config.yaml
hidden_size: 256
balance_bias: true
norm: "rmsnorm"
positions: "rope"
Below are experts of layer 4 (counted from 0) of a mixture-of-experts language model. Rows are named router (the router's row for the expert) and show model dimensions 0-255. Each number is 128 + 24 x the weight over its row's rms, rounded and kept within 0 to 255. Numbers have three digits each.
After each expert's rows: "mostly gets" lists some tokens that are sent to it at least half of the time. This comes from a sample of Wikipedia text that the model never trained on.

# expert 7
router:135124131134099129128167147118153089116108145108084109123095145138111130163135129154067136181098161108115168132134156103184128146122147131133119124154138151101129166139118151141155096151112122114120105120111108132078103138119117140132147144123136134128101168092140135113125125144161105094066138140110151158125091163097096131135148081083155144136111141173148134114118115148115161122158111110124103125136127145103087119075148135082082144097099137145097092152126158098113104101137133064130124103168117142107142140122132100077101100111086110136117138139135149133119120090155113106123157150065141082107110072152161130129152095124096132136157147098111129186130127181129130127122129070150135135117118113149147135123118136116117119148125128129101122089142133100155134135093085
mostly gets: " Republican", " office", " medalist", " footballer", " Catholic", "ensis"

# expert 5
router:153130135128070121111097127120104167123164121148127099116102144112147114157176143146134156144084116154155150122136163112130133116164154125136118134098117138175127140099115121111092129109159128123116158113106106139163150139127102084100161137083140144142135107101143152096141142106112145119144145090137156118143159111095130084099101163149135065122169146104112118124110125102093105121136151176127092145110124122100174124107090107164156151123161108140108103091114137139160160073158155093151133119131131128107123135081106143114123150102149120115160119106155132144141135088086113147143111142129145160144104164118108072114080094103108094160146111087125150116133147101121093150135125151101113147170147110117108136094088131124104134146159108056120124156152126101117106173120149
mostly gets: " kW", ">", " la", " hp", "_", "whose"

# expert 6
router:117118121168126103183144087150153139108110110117191115153131117165111096092140151120185100176143140121161131116164127168090103098102119104175130144172132123111110142093165153150132116114143169115123121142123117119144126120086125150150103139172100105117109155109107130134148137121139127146152119129162124105084126133131151132159118137121119161089117093103102158113176109159150137105134145106150153105122128125115116117109043168185136087131113114121104144134114110104078148075124123171141076168165151150132147109142132134127185131107157165126100127080167128156122139137104113125146138124167144128122147155139132152164150174122125111110124133139110116125121141082122117131110145121114120151137113131126134069137097177138138130126097163139142135116118130149114147125101095
mostly gets: " Kab", " Raj", " Pakistan", "Al", " Iran", " Singh"

# expert 1
router:156103088101133092116136175135151137135091144147121120119130091151140182125149151132121134105098086108130090163104049159127112135127097103095145144090147058126172139134183148138115146173103130131111125131129146107108097163187122120150120117141098116136128122123134116118117096172103155087133129093143135150135152118132135123150135117173102137127109123121129096101125141150110155143143116127114137128133138154129116139140148118117101084128120139125192173116107137127102151181120133123111143125122096113141179129157129124170116127111116171109112169143106148100106095148132154119150136133144123146136146089142123120127133131170136103111113077195139106115123087136151179124080136138147144072112132101085098131133160121143139151124114089152143130139122167171139103092126129
mostly gets: " McC", " Chevrolet", " York", " Turnout", " 0–0", " Merri"

# expert 3
router:132125152132160155098116150153173097142127171132132198145144145132086121145127104144145128063121091151107153149149135144107148131117116137139150087132190132123103122136132082138122172128124121112109144147105162162105145114120138132135136151114139113133123096157184144181170138151134098170124127120107093125092131142181145126096168131125120146121130156135130119166117128079126091167110141143088142136133128120163105119176152166140155164120119126091148108121114100176156111176144130150151130114104125133143168099130144127117107095152148132152133124165132120166144152146124162099106127106107127100113134111154113143136135110122136185159113104132099135144155120150117134150159102121136109212135145150122151147124156093154139150174130099131120080155107087148135095121143143
mostly gets: "day", "RI", "ffer", " UC", " what", "endra"

# expert 4
router:128160137104127146119151148129076136137125111131140118110158142128168112120083092074126128123172166138045114129144166123117167097133113132113133126154077154140161096117103102135119094145125139129153150142162130110141162116099162134115114100129141143120127094193107117125107140067090126157158128124141130137164122100112093150113081118079116094148169125105127125123151124090137127109120119113142179141130126115133176144155151123120127119137181118170120141137170107123152130151115110141135157127095154123096101132121094132135141141149131091112114104145093085097146160163160113114163107087139138149150113176113145154120142157127132120101137157115155132103114135148103115150153110116160136084148164149142113118156157161151125097077128151168100158117153125133116162136146166
mostly gets: " least", "s", " Toyota", " 2;", " than", " —"

# expert 0
router:071093156121126119110140075109088138165129125127108124123119127101131105132120155138138118169131137126141143104108098125144115165142120121124105134121100174146086111167089154070152128102123150139129092117131142112138131090162108120098127122153171141134178149072116142132102130110157161097102085187152132147129095114123147134137137139126128113117073125119151125131153123173142102117118109152151126142131122111148141137135161116101145143132095120131110148126162119122112119099122128069110125126126139138139080112129128143120116118114108102145160142121108121103142110083110098165101115181105095105109105158083126094129079153170150125126112165099134142143154121110117131097157142175085119039109110158144110136129114143102126077157137178107171160124115114107132144152118163
mostly gets: " Synonyms", "    ", " complete", "----", " Genus", " others"

# expert 2
router:133162107141144152106088110100137136112184112120135127131132097102113153110092095102111162099136163132160106102071148067134131098121173141105113140121101136091166120164113114116135119103153120129144144098159089128149091157113143145139113103105120163094128156139130091097124134126140142142149158174052114075149141135111126129115136165144156138177133098156155143117077140114151156142097112125120091111141120144122118137103159097126120135148123133143141115146141135107130088148139141108121161150121112107155086155108153117145112159177111124140144079123106141106130121142145128169103107107168116158162161133125131115077120129094132153114161149092164135106086147156134121101143151123128182103116099106120167148123124071092122163115159113105114115133121133095135165123154122
mostly gets: " Clay", "History", " Succeed", "hylum", " Preced", "Background"